{"d_model": 512, "activation": "relu", "balance_bias": true, "norm": "rmsnorm", "tie_embeddings": false, "beta1": 0.9, "seq_len": 1024}
Below are experts of layer 14 (counted from 0) of a mixture-of-experts language model. Rows are named up (a neuron's input weights, with its number), down (a neuron's output weights, with its number) and show model dimensions 0-255. Each number is 128 + 32 x the weight over its row's rms, rounded and kept within 0 to 255.
Before each expert's rows: "gets" lists some tokens that make up at least twice as much of what it gets as of all text. This comes from a sample of Wikipedia text that the model never trained on. Tokens count by the router's weight.

# expert 50
gets: " |", ";", " (", ",", ")", " –"
up0 [ 95  97 141 196 138 111  60 120 123 145 144  99  91 129 187 131 187 139  99 122  71  95 116 155  98 123 161 133 143 105 166 105 109 157 129 115 127 100  99 109 160  91  88 110 173 105  88 153 120 148 160 158 100 110 106 145 147 129  68 192 155 132 108  85 132 160 171  91 186 166 140 131 128 128  94 180  82  80 105  98 120 143 129 140 143 126 118 129 114 108 141 121 110  99 109  92 114 119 155 146 143 109 104 153 149 149 172 111 195 115 175  57 128 151 127  92 108 146 129 128 124 110 129 168 129 178 109 164  67 159  74 127 123 118 148  98 109  95 187  89  65 133 185  81 156 154 129 134 145 153 156 124 182 132 217 183 113  92 127 125 135 115 125 135 143 194  76  84  88 118 112 166 105 110 105 111 134 148 147 153 145 119 131 148 133 130 155 129 143 152 115 162 156 182 146 114 159 116 116  66  96 137 119 145  72 183  81 106 137 131 173 129 112 134 159  64 100 158 179  79 162 105 160 104 152 133  96 127 131 179 157 177 107 168 151 168  30 159  61 129 145  98  94 138 185 130 137  86 121 120  93  76 118 165 195 122]
down0 [127 136 190 136 130 153 116 138  73 131 110  97  84  90  69  94 145 145 174 101 121  95 111 146 150  80 120 131 159 142 110 166  78 106 162 161 139 145 105 118 135 153  96 107 128 144  92 227  92  87 119 175 124 120 117 117 110 133 115 124 129 133 143 153 147 132 157  98 111 102 122 113  52  97 134 148 158 140 155  91 165  56  67  82 116 132 145 101  77 129 174 115 153  16 185 149 142 128 131 150 184 139 171 152 137 128 103  86 117  78 178 138 122 111 113  91 123  91  83 158  73 107 135 140 101 129 111 153 147  85 111 120  91 146  93 128 152 106 121 141 138 107 142 191  94 166 166 141 173 153  61  98 133 112 118 160 142 168 162 150 137 120 136 159 104  88 130  71 143 118 117  84 104 111 151 155 105 134 115 154 169 166 120 150 112 114 106 143 121 125 136 104 128 125 122 105 152 107  91  89 121 174  76 187 129 140 134 120  45 107 131 129 120  82 149 102 122  83  90 133 142 115 131 154 114 105 164 117  92  95 105 123 174 114  79  92  91  96 130 108 130  86  87 150  95 134 129  98 119 150 121 131  89 155 122 161]
up1 [ 64  99  91  54 167 128 111 139 124 129 123 173  52 146 167 129 113 133 155 117 103 139 184 132 148 104 120 108 146  88 111 153 146 148 153  88 133 123  68  73 116 112 105 138 182 111 146 171 120 105 155 143 133 137 108 156 163 139 166 179 134  33  81  83 120 121 134 158  96  81  86  74  99 113 156 156  88 114 127 126 126 123  76 114 161 129 121 123 107 112 144 122 105 190 142 126 117 164 171 154  85  88 109 105 195 179 131 126 149 143 200 113 175 119 113 164 145 186  87 120 127 121 154 104 174 143  82  78 181 114 105 154 104 129 145 174 173 113 144 147 127 133 118 129 102 121 190 161  74 125 127 122 159 105 151 160 173 137 100 139 167 162  69  97 206  97 108 136 138 109 133 156 127 124 138 139 167 112 149 106 160  93  98 104  96 152 148 157 163 108 107 111 129 210 155  64 182 110 138 137 116 120 130  96 133 192  58 157 134 147 129 158 117 105 141 111 147 191 152 123 153 108 171 109 131 177 139 117 152 105 189 170  92 159 140 129 119 129 182 103  84 167 118 147  79 146 141 140 163 112 137 152 180 132 135 104]
down1 [ 72 201 100 174 130 179 136 146 134 150 150 148 109 129  88 128 162 103 153 119  89 153  64 150 110  89 150 139 129 127 175 155 124 170 150 104 101 125 143  65  87 144 143 142  95 160 184 146 101  90 132 138 132 136 128  67 118  84 106 169  97 158  92 120 102 181 155 140 215  99 140 214 172 143  73 153 102 128 138 145 165 102 183  95  80 125 109 107 155 166  72 110 144 167 129 111 111 100 118 122 131 104 121 160 128 114  91 135 198 121 130 115 113 126  62 157 151 133  91 152  92 128 124 104  52  98 163 186 108 193 132  81  84 142  67 136 105 129 129 129 105  94 127 147 122 112 192 102  74 113  73  52 163  97  76  96 151 172 147 115 114 112 105  88 152 152  96 101 149 142 137  93 128  99 186 106 107  78 163 126 136 129  71 138  92 117 139 148  95 167  99  66 116 147  64  71 133  78  59 115 132 139 177 181 116 125  95 141 101 162  86 120 108 100 125  88 170  88  58 121 103 131 118 142  43  52 157 115 112 136 112 123  74 109  83 152 171 153  78 119 120 162  99 156 129 126 124 153 110 107 132 148 114 100 123 135]
up2 [110 105 117 113 150 201 135 162 175 119 160 198  85 145 160 139 125 100 161 142 101 138 124 118 132 107 154 115  79 129 107 144  92  90 155 130 112 132 111 120 117  95 142 123 169 112 185 126  81 107 137 165 123 133 121 122 159 159 119 148 141  94  98 102 136 100 137  88 109 117 115 116 136 113 162 165  59 100 168 157 159 120 114 160 109 122 104 135 134 113 119 161 104 122 113 115 108 172 194 149 173 164 140 148 145 146 154 138 166 172 126 116 133 120 134 134 121 187  67 128 199 198 158  93 161 151 142 125 186 218 111 131 102 137 126 104  76 141 119 146 144  60 121  86 121 129 115 156 173 139 143 175  91 105 128 136 116 151 132 132 103 121 142  70 153 159  82 128 164  94 111 125 153 123 124 106 158 116 108 122  78 107 101 122 106 126 193 154 142 129 138 123 145 148  88  69  40 159  99  73 100  95 150 132 174 131 167 112 169 168 104 143  99 169 139 132 157  79 104 101 133 115 146 124 100  85 126 178 160 149 117 136  65  95 146 121  94 134 104  98  88 117 139  93 186 171 162 109 127 120 109 122 175 138 176 170]
down2 [ 59 164 139 163 109 178 128 114 189 148  71 181 150 162 129 129 176 124 137 138  69 143  93 131 195 142 161  95  69 157 130 118 154 152  86 121 155 153 169 131  59 149 122 156 104 187 203  56 112 168  78  71  87 120 148 143 131 143 137 108 119 125 117 178 162 104 119 103 158 101 145 157 170 152 104 168 109  95 172  78 153 136 163  62 169 120 103 141 172 167 154 173  93 166 111  97  48 119 120 116 141 133 166  68  96 151 114 100  78 138 125  88 164 182 106 216 109 137 138 139 129  91 184 132 133  92 102 109 129 159 177  95  82 146 127 105  63 180  94 144 143 125  89 208 153 117 116 107  82 174 133  93 112 129  63  80 119 128 100 160 142 156 106 115 184 128 142 116 175 150 131 146 119 129  80 129 131 152 113  20 134  94 141 123 163 131 165 170  81 134 144 116  69 131 114 118 116 102 125  68 116  90 152 160 124 114 173 125 151 174  90 115 109 168  76  82 152 114  64 166  90  86 185 134 113  81 112 149 111 110 172 146  91  96  76 127 136 150 136 109 132 199 112 120 135 162 180 169 130 122 136 121 200 129 101 116]
up3 [ 99 156  72 210 142  86 123 132  63 128 146 136  93 151  98 129 206 101  97  97  59 113 143 150  94  80 111 118 162 136 130 139 123 147 107 144 164 136  65 152 119  99 101 159 107 120  97 119  82  72 197 175 143 105  96 148 125 108  64 116 152 125  96  93 125 133 119 197 122 117 156 159 121  96  99 156  84 106 131 114 110 140 122 104  82  69  90  81 133 102  93 105 164 169 109 137  49 150 166 152 139 178  62 103 143 143 151 130 160 129 186  30 113 131 162 159 129 149 132 133 102 150 169 149  94 100 185 118 161 142 113 149 133 115 136 100 125  86 130  91 141 132 146  90 173 151 184 129  96 140 118 172 162 136 151 182  80 115 138 106 175 140 115 106 118 112 106 154 164  75 129 180 123 192 132  86 150 170 113 113 116 181 105 118 119  79 138 168 112 114  74 152 110 184 101 100  92 108 120  93 124 159  76  67 100 151 125 130 202 152  99  94  96 176 134  67 120  64 137 152 128  69 105  79 109 142 110 116 150 181  66 182  79 117 193  80  96 172 108 119 149  75 139  71 157  81 136 124 136 143  75 122 118  82 177 150]
down3 [102  69  85 157  94 114 155 183 119 113 170 120 100 121 133  98 111 128 113 152 131 136 114 105 135 134 139 188 138 110 140 159  74 203  97 123 161 172  46 109 125 117  85 171 104  78 189 133 121 118 106 106 175 152  28 127 143 101 160 127 194 149 171 148 117 155 146 172  69 149 168 142 110 125 142 177 128 133  37 170 117  99  94 169 108  86 169 148 104  89 175 125 169 198 153  99 138 147 108 151 131 128  85 129 146 172 155  85 182 104 142  88 162 131 195 117 138 115 178 168  94 182 145 151 127  80 138 109 131 107 124 127 128  88 130  80 210 160 136 120 115 148 154 127 174 145 133  81 133 123  61 154 109 144  96 116  77 168 145 124 115 139 130  92  63 104 166 106 139  76 139 163 152  90 132 167 163 162 138 190 131 138 142 192 149 135  89 135 120 110 136 155 149 190 112 141 131 116 136 118  98 118 159  89  41 147 114 132 144 144 136 105 117 139 174 136 143 112 147  98 113  86  71 136 135 136 141 119 163 138 117 205  78 141 152 119  59 122 164 178 101 103 145  58 139 102 105  62 189 119  84 163 126 156 150 174]

# expert 1
gets: ",", " which", "),", " as", " that", " ("
up0 [ 90 132 106 137  94  68 130 162 119 105 123  86 159  74 130 188 127 103 113 116 110 105 186 187 106 135 109 101 130 118 148 153 137 120 119  83 126 174  86 100 121 144  63 171 128 110 137 135 136 151 140 218  95 115 119  75 145 169  97 161 108 101 126  66 115 147 133 154 198  86 137 123 150 112  95 178  97 129  22 130  81 126 112 120 167 112  63 130  92  92 114 111 142 186 112 134 151 127 148  68 122 162 109 150 127  78 117 108 152 134 116 139 179 107 135 140 184 133 121 108 161 151 168  48 134 171 152 123 170 130  72 124 107 128 123  83 117 154 141 156 128 162 138 102 117 136 102  42 161  99 148 140 145  72  67 116 143 157 124 162  45 165 139 141  84 134 141 188 126 113 135 154 133 183 135 132 177  95 159 111 169 135 127 145 129 109 138 137 129 138 117 173 146 129 127 142  45 124  93  67 165 149 188 136  71 135 157  80 132  92 129  95 138 102 178 178 101 142 103 106 182 163 118 115 101 123 181 108 126 146  98 139 122 132  62 156 180 128 149  72 136 133 120 142 122  79 113 138  53 132 143  54 128  91 156 131]
down0 [119 141 118  75  98 112 132 147 143 153 128 117 162 117 162 118 153 103 185 157 142 140  82 141 173 129 106 110 106  98 121  70 114 150 171  98 105 145 176 151 106 112 134 146  89 135 168 124  80 113 108 153 138 149 141 130 121 226 119  88 209 144 103 139 115 152  93 119 142  93 123  98  69  83 115  86 180  82 100 154 129 164 116 152 178 170  61 162 134 163 138 125 103 123 195 129 107 140  89 210 135 130 167 102 158 111 146 157 146 107 109 124 181 123  90 147  95 142 116 155 126 167 128 119 119 120 107 181 161   7 145 140 116  70 102 131 142 127 135 190 119 134 120 146 139 155 119 141 143 116 119  86 124  95 155  99 117 119 105 143  53 158  96  78 168 109 133  90  76 146 147 104 143 146 110 165  96 111 120 128 120 132 167 105 143 162  82 130 147 120 144 122 177 112 145 176 132  99 129 138 125 157 118 136  85 141 205  81 145 173 102 130 109 127 144 150 141 154 157 174 112 139 185 131 145 102 109  57  77 139 199 133  93 155 133 156 168 175 132 141 137  98  78  58 145 194  97 111 146 102 109 125 104 103 136 180]
up1 [ 96 178 143 100 107 196 139 106 111 163 177 149 194 139 123 158  85 132 125 115 107 137 177 145  93 134 137 102  72 131  66 149 164 105 157 160  95 189  76 118  88  94 147 107 106 158 126 134 131 141 112 117 132 132 113 121 178 111 203 144 137 140  81 141 130 137 139 151  89 129 124 154 115 129 122 143 117 160  83 112 106 158  73 118 205 172 127 143 163 130  67 135 139 164 151 130 182 102  95 133  91 160 102 103  83 115 128 160 167 118 159 197 124 121 125 171 120 110 132  96  62 134 147  97 117 149 114 148 165 106 161 133 130 160 147 151 175 129 119 158  71 118 137 164  89 167 131 127 154 122 135 142 126 136  91 106 142 139  80 126 123 180 177 126 103  82 163  98 100  73  84 178 120 157 101  87 121 139 130 108  52 177 141  79 146 139  98 100 103 161 125 110 161 152 146  86 142 142 182 124 157 111 121 186 146 107 124  86 151 168 116  71 118 179 152  93  96 110 132 135 147 140  88 111 148 114  79 128  96 134 139 121 114 157 163 133  80 118 130 158  93  73 156 122 146 159 186 143 136 161 144 173 143 112 161 175]
down1 [170  44 125  87 176 176 161 101 162 116  97 124  58  97 206  92  88 198 114 117 117 139 183 100 120 153 102 171 119 125 169 120 113 175 144 108 131  88 135 108 110 153 156 127 105 120 106 127 105 193 127 114  76 126 129 117 105 168 120 116  63 151 114  90 128 116  74 170  85 117 115 112 149  81 106 140  93 104 183 154  85 157 122 158 160 103  68 111 172 165 188 183 150 160 101 147 145 129 145 156 170 157 154 106 114 167 144 127 126 206  84 145  94  71 148  79 120 132 144 163 130 110 102 143 137 112 107 127 129 133 120 115  91 131 150 158 146 200 153 177 142 114 141  78 125  83  93 161 112 165  98 124 186 165 121  96 172 139 117 114 123 137 124 123 194 109 149 100  79 133 128 133 145 103 151  79 145 113 136 159 124 181 168 124 143 169  84 148 140 157 110 159 146 148 104  72 103 167 116  71 143 106 147 131 179 117   2  82 157 147  98  97  70  95  95 149 186  92 140 157 120 140 113 118 101 143  54 121 155 118 175 103 150  53 142 144 111 127 161 140 154 128  99 136 107 145  86  56 167 116 142 108 123 135 155  92]
up2 [ 98 139  92 111  83 147 137 132 150  74 120 167 150 109 123  97 160  99 125  89 143 139 125 134 117 100 121 141 141 109 127  59  93 116 109 157 191 147 171 153 144  87 134 142 166  94 142  62 125 178 124  82 101 124 131 130  85 128 148  96 132 106  52 183 157 155 120 113 123 173 144 104  75 124 118 124 141 146 141 142 110 115 189  80  82 167 152 120  87 181 123  96 136  70 174 117 107 168 118 108 153 146 105 120 156 119 187 108 126 105 146 190 148 163 147 133  90  94 120 119 117  80 141 128  81  88 144 119 126  99  87 168 141 160 169 173  74 142 133 139 123 176 155 137 116  93 194 120 182  42 139 106  68 128 109 113 163 143 120  75 120 147 147 110 115 150 130 136 104 140 159  91 171 110 136 160 128 180  83 144 141 118  66 136 128  68 133 144 200  97 143 146 146  61 189 211 193 138 107 168 124 152 161 152 145 120 181 140 103  90 116 166 115 150  68 131 155 160 120 145 129  75 155 115 134 127 124 161 134 130 129 111  91  94 122 168 107 120 118  99 205 155 166 187 101 147 109 119 150 188  89 173 141 134 128 174]
down2 [115 105 120 138 132 121  73 138 173 113 153 138  54 162 106 169 185 138 174 174 146  98  70 132 177 169 110 123 134 140 151 120 138  79 117 135  85  62 169 147 106 185 142 137 141 136 143 137  81 136 111 112 119  88 127 101 120 109 138 140 133 105 173  76  86  98 136  91  92  55  95 163 217 122 118 175 146 125 101 124 125 115 127 136 195 124 131 146  95  97 110 130 175  86 127  89  80  92 157 107 109  89 101 114 161  92 161 119 100 147  90 100 110 149 107 100 118 113 172 130 164 102 138  68 102 179 225 146 138 137 209 124 110  81 166 171 192 122 120 201 100 116 117  77 112  71 144 125 111 159  95  75 113 134 126 103 139 132 143  86 145 115 142 130 147 135  76 143 117 108 129 163  65 101 140  96 135 134 142 104 115 105 190 129 129 100  88 115  97 140 105 139 125 139  64 125 115 113 111 144 122 155  44 114 120 157 137 146 133 178 124 171 161 116 183 103  96 117 122 144 170 126 175  77 146  85  89 102  93  96  88 142 145 100  96 154 159 138 136 118 111  86 105 124 153 115 156 128 107 179 128 139 124 106  70 204]
up3 [119 155 157 177 131 113 156 117 118 140 134 142 127 100 153 166 128 100 124 112 118 184  94 105 105  95 111 139 100  99 128 148 149 104 110 152 116 124 139 136 143 153 104 154  99 146  98 167 133  75 205 133 154 153 105 173  98 102  79  96 147 126 128 116 102  68 156 132 156  68  79 108 167 139 149 141  76 110 193 121 110 178 136 135 154 140  83 172 161 147 161 183 193 105  81 154 112 153 141 137 128  49 101 180 139 117 100 195 127 100 109  49 106 153  83  83 190 139  77 109 194 116  90 115 135 158 143 103  73 152  81 127 130  91 135 148 152  84 110  90 143 116 176 119 120 134 149 150 107 114 189 160  98 103 167 126  95 130 161 140 164  79 135 151 125 121  86 170 146 148 141 101 116 138 213 110 172 126 180  87 120 135 137 131  94 154 150 159 127 119  85 153 132 182  63 108  76  99 109  75  96 142  89 136 121 151 128 181 107 129 101 167 148 100 181 113 172 117 125 156 121  98 140 136 104 108  64  91 133  83 145 156 104 150 106 103 135 166  48 137  93 103 117 143  80 140 140 119 198 137 110  94 177  85 103 119]
down3 [135 113 132 133 175 197 136 150 154 111 160 140 102 203 184 114 193 139 122 116 210 133 135 147 120 162 136 153  88 175  96  90 222 160 121 103 153 176 139 101 163 172  49 117 130 125 152 113 121 146 136 154  99 142 138 138  75 122 147  94  91 122 118 167 172 131 136 112 135 146 167 102 111 180 137 128  82 125 103 120 105  85 168  48 162 122 101 198 108 112 157 133 127 134 125 138 155 193 174 121 144 134 130 136 101  98 155 148 115 142 105 110 152 118 113 121 122 111  80  84 112 111 174 202 162 172 122 111  76 158  85 140 140  82 117  68  73 144 132 124 127 131 153 121 112 150 153  92 102 168 147 137  97 147 145 122 115 125 155  84 135  80 189 129 124 114  60 127 174 184  88  99 111 135 142  85 125  91 118 171 169 134 155 122 159 100 168 160  72  76 134 149  78  91 136 115  71 114 156 100 132 211 135 126 167 114 168 124  81 142 124 142 130 104  84 157  99 148 118 128 176 125  86 148  58 131 143 121 125 150 102 123 131 147 141 106  38 169 182  86 166 145 129  93 132 151 171 140  75 126  86  78  70 105 131 108]

# expert 62
gets: ",", " a", " =\n\n", " is", "\n\n", "),"
up0 [ 99 159  81  70 150 130 106 116 100 182 157 133 117 147 118 162 105 107 127 112  68 155 132 180 113 130 152 115  92  75 123 116 104 117 164 156 142  53 110 115 141 156 163 142 111 156 139 103 136 190  60 190 154 155 124  84 149 102 152 124 149 176  76 114 131 142 118 119 148 122 141 148 160 151 136 138 147 184  65 126  56  78 162 117  52 114 124 144 105 134 129 104  82 126 129 101 155 106 163 110 121  92 151 149 175  62 137 190 110 101 181 139 103 120 208 105 127 157  48 115 102 107 132  65 133 118 123 131 213 144 140  71 112 125 151 109 143 100 126  98 114 131 156 143 130 137 108 150 125 111 132 139  98  82 103 132  35  87 112 112  87 157 120 113  78 111 158 139 156 152 145  93 112 172 117 135 140 102 173 141 162 142 183 183 142 130  90  63 139 100 145 152 142 202 105 160  92 146  86 121  62 106 102 148 164 111 140  90 165 132 168 117 174 152  92 112 192 124 147 101 158  89 139 103  33 165  64 133 166 133 147  96 104 158 207 100 111  92 109  88 145  94  91 138 155  88 164 127  98 143  82  91 129  81 140 108]
down0 [134 110 176 109  94 132  79 148 119 143 143 108 169 130 128  46 172 156 120 100 113 202 115 163 151 132 145 135 126 121 156  97 103 101 139 114 167 155 201  71 148 213 100 116 164 187 168  95 170 163  81 112 120 168 122 129 116 120 134 148 134 113 202  87 155 122  87  76 147  92 168 113  73 156 152  95 116 141 172  86 168 152 109 157 148  89 144 131 134 128 135 140 107 104  83 109 178 102 182 157 167 167 171 135  92 108 143 141  49 132 151  74 186  32 126 173 111  97 144  91 122  67 149 131  86  96 107 174 121 163 131 121 148 136  99  54 130  81 114 114 154 123  83 106  88 134 125 200 107 151 131  95 199 174  56 173 179 132 113 151  56 167  66 191 154  74 169 119 142 110 151 113 146 118  68 122 102 133 114  81 156 117 105 150  51  87 110  95 156 133  74 118  89 104 124 144 144 133 112  65 104 131 156 135 112 131  90 133 148 123 106 121 171 158 113 117 107 119 135  85 120 133 130 121  97 133 128 103 108 166 162 137 120 123 135 141 181 136 170 102  20 174 137 191 121 145 133 141 109 120 142 130 161 173 124 122]
up1 [140 143  24 149 141 179 127 142 131 145 181 188 170  83  79 161 125 142 129  83 102  76 157 216  92 127  78 189  73 143 149 117 203 114 166 109 116  90 121 147 141 162  87  99  71 137 129 117 119  67 135 114 113 116 139 133  93 149 123 117 135 117 153 145 116 149 125 102 171  62 129 112 157 186 112 121 103 156 106 101  73 125  92 153 128  57 107 138 168  62 159 137 120 125 149 104 135 115 174 136  75 173 103 164 152 163 160 103 109 136 132  94 141 127  55 130 143 134 117 104 139  91 134 171  95 121 174 105 123  92 138 185 167 105  55 179 148 204  55 161 155 113 123 125 123 166  61 177 159 128 162 136 152 169 133 141  58 146  99 146 134 164  81 130 160 117 107  81  84 135  67 155 148 187  98 133 148 127 106 135 176 122  43 164  98 142 147 116 150 110  91 185 127 125 169  56 115  82 107 143 146 149  97 136 164 140 119 109 149 161 117 128  90 148 146 102 133 138 122  87 138 119 174 180 101 148 146 118 130 149 144 130 141 180 175 149 105  95 138 145 158 168 106  76 156 150 134 134 132 177 144 173 129 169 155 133]
down1 [160 177 140 133 116 105 122 167 138 177 143 104  96  43 116 132  61 126 115 137 154 101 173 168  83 202  88  93 103 154 179 196 170 100  80 117 152 118 114 107 114 108 115 154 119 138 141  85 126 108  74 143 112 159 138 147 131 152 110 192 129 169  79 111 128 126 117 128 107 178  67 192 174 149  72 127 134 146  96  97 138 121 175 130 102  86 163  92 147 103 124 112  98 140 168 101 120 119 122 208 148 135 106 138 128 126 168  40 152 102 139 161  68 117 123 141  73 155 131 156 110 115 115  83 128 118 113 109 130 180 170 120 149 130 140 175 102 127  88 194 180 131 107  70 106 142 119 169 131  93 149  95  93 164 140 161 122 112 143 144  99 137 123 142 131 122 102 107 141 148 161 109 106 177 108 136 199 177 166 171 164 161 168 139 226 137 116 133 101 216 143 131 160 148  95 109 122  70 103 112 130  80 171 107 102 131 145 149 111  84 122  98 103 164 123 105 175 132 173 130 100  96 124 121 163 145  64 126 111  58  92 152 125 158 138 119 117 127 197 133 181 144 116 194 155 151 148 190 102  66 212  97  89 192  93 123]
up2 [122 124 141 134 138 144 135 168 143 175 123 118 111 133 119 194 103 149 168 101 117 143  84 112 110 147  53  66 155 128 135  82 157 111 126 114 119 126 109 143 118 120 115  83 108 163 101  86 151 127 111  81 151 116  33  70 154 123 180 177 152 102 114 123 121 145 120 114 148 110 152 198 140 195 107 129 168 183 140 154 121 102 163 159  93 148 113 149  90 125 186 151 128 111  94 179 112 153 128  99 133 134  90  87 113 180 140  99 128 172 123 113 129 138 171 147 144 107 150  85 114 109 153 132 155 149  99 156 124 174 151 137 142 204 112 152 171  93  88  52 203  86 168 118 106 151 172 116 173 179 177 137 180 161  75 201 159 126  92 139 141 138  82 126 115 146 125 125  99 153 133 126 163 134 154  77  94 128  84 118 149 146  84 175 135 145 103 165 155 133 159 137 100  98 146 142 137 132 160 130 125 185 170 107 113 156 127 159 119 136 128 133 132 115 139 158  64 109 118 154 136 155 132  62 108 180 108 139 122 137  75 117  55 115 143 141  88 136  96 116 132 128  92 145  98 127 195 114 145 133 154  70  87  92 121 164]
down2 [140 161 157 122 143 131 124 149 132 185 152 183 143 105 142  69 172 119 153 153 121 132 164 137 165 146  91  70  73 107 147 124 127 124 114  70 159 134 143 106 104 125 121 198 210 134 113 107 169 166  59 136 142 168 115  42 124  74 159  96 136 112 122  80 134 139 139 133  85 165 156  90 165 116 149 148 143  98 169 125  90 131 153 146 113 158 148  92 113 149  91  99 165  79 165 139 102  68 111 107  87 119  77 111 177 115 110  95 158 105 129 140  92 144 149 140 174  85 128  47 134 136 202  96 118  86 130  63 151 100 190 146 173  88 109  90 217 111 129 112 157  99 105 116 110 107 111  92 147  59  89 112 231 162 151 161 118 155 138 168 149 131 100 153 123  84 135 153 128  94 155  94 180 134 106 143 105  92 193  96 147  58 148 185 140  94  50 133 145 169  28  96  69 134 173 110 102 103 153 116 161 174 130 172 134 106 145 143  99  87 158 106 153 116 119 117 140 115 157 132 129 118  81 167  97  97  93 167 104 139  88 103 128 124 168 158  78 154 144  96 120  74 135 141 143 146  94 128 112 110  95  77 144 148 208  90]
up3 [125 137  96 148 112 153 159 117 124 120 164 120 101 103 142 192 121  97 174 133  74 101  93 145 119 106 144  98 119 101 131 157 124  77 149 142  92 146 122 103 183 122 157 161 150 119 187 145 100 141 127  78 128 136  52 119 202  93 162 134  99 102  76 121 141 150 129 139 130 102 112 125 152 101 165 120 145 108  93 107 143 125 106  80 119 127 104 163 126 153 101 106 112 108 152  97 191 129 157  66 123 116 124 167 133 172 135 166 135 109 111  82 133 127  94 144  95 124 113 168 200  92 137 169  95 157 184 166 130 200 102  83 181 120  99  98 121 115 114  78 119 159 117 139  76 196 164 115  67 171 175 146  88 103 115 133 168 132 146 118 209 143 126 181 103 123 179 139 214 161 123 145 105  85 129 122 118 156 100  69 124 118 122  87 152 119  85 105 121 171  62  63 131 151 137  86 157 168 139  94 118 116  81  44 104 143 155  93 137 102  78 154 162  82 143 156  72 103 151 140 129  91 142 148 158  92 136 146 140 110 120 115 137 102  97 168 113 107 139 118  98 114  66  92 156  43 195 129  74 133 166 141 156  96 131 109]
down3 [165 175 125 122 114 189  91 120  90 223 141 164 150 178 100 116 116 153 117  99 166 116  68 168 147 203 144 104 130 147 178 126  95 125  86  81 121 151 116  85 157 163 110 102 123 109 184 164 104 123 148 149  77 100 151 107 144  95 117 133 109 115  75 114  94 188 159 152 118 165 171  88  48 133  85 138 143  99 126 137 115 101 164 139 146  82 132 146 117 131 162 152 112 154  90 164  95  78 145 125  89 155  85 108 123 134  97 120 103 138 133 129 104 117 133 160 120 132 148 152 113  78 172 101  59  89  94 182 126 125 167 161 108  64 152 137 165 118 158 155 179 112 150 125 159 140 145 135 120 135 109  64 170  43 125  78 105  77 106 149 131  69 133 139 131 179 214 154 124 101 147  81  88 120 103 102 113 121  82 174  93 149 198 154  99 116 163 142 126 131 191 110 162 133 126 149 106 169 142  51 149  88 133 110 176 148 140 136 111 151  96 146 152  98 114  94  82 166 143 143 162 158 123 161 115 185 132 107 134 139 103 115 145 154 152  86 107 122 132  98 156 128 131  94 154 161 110 112 163 167 115 100 175 141 109 148]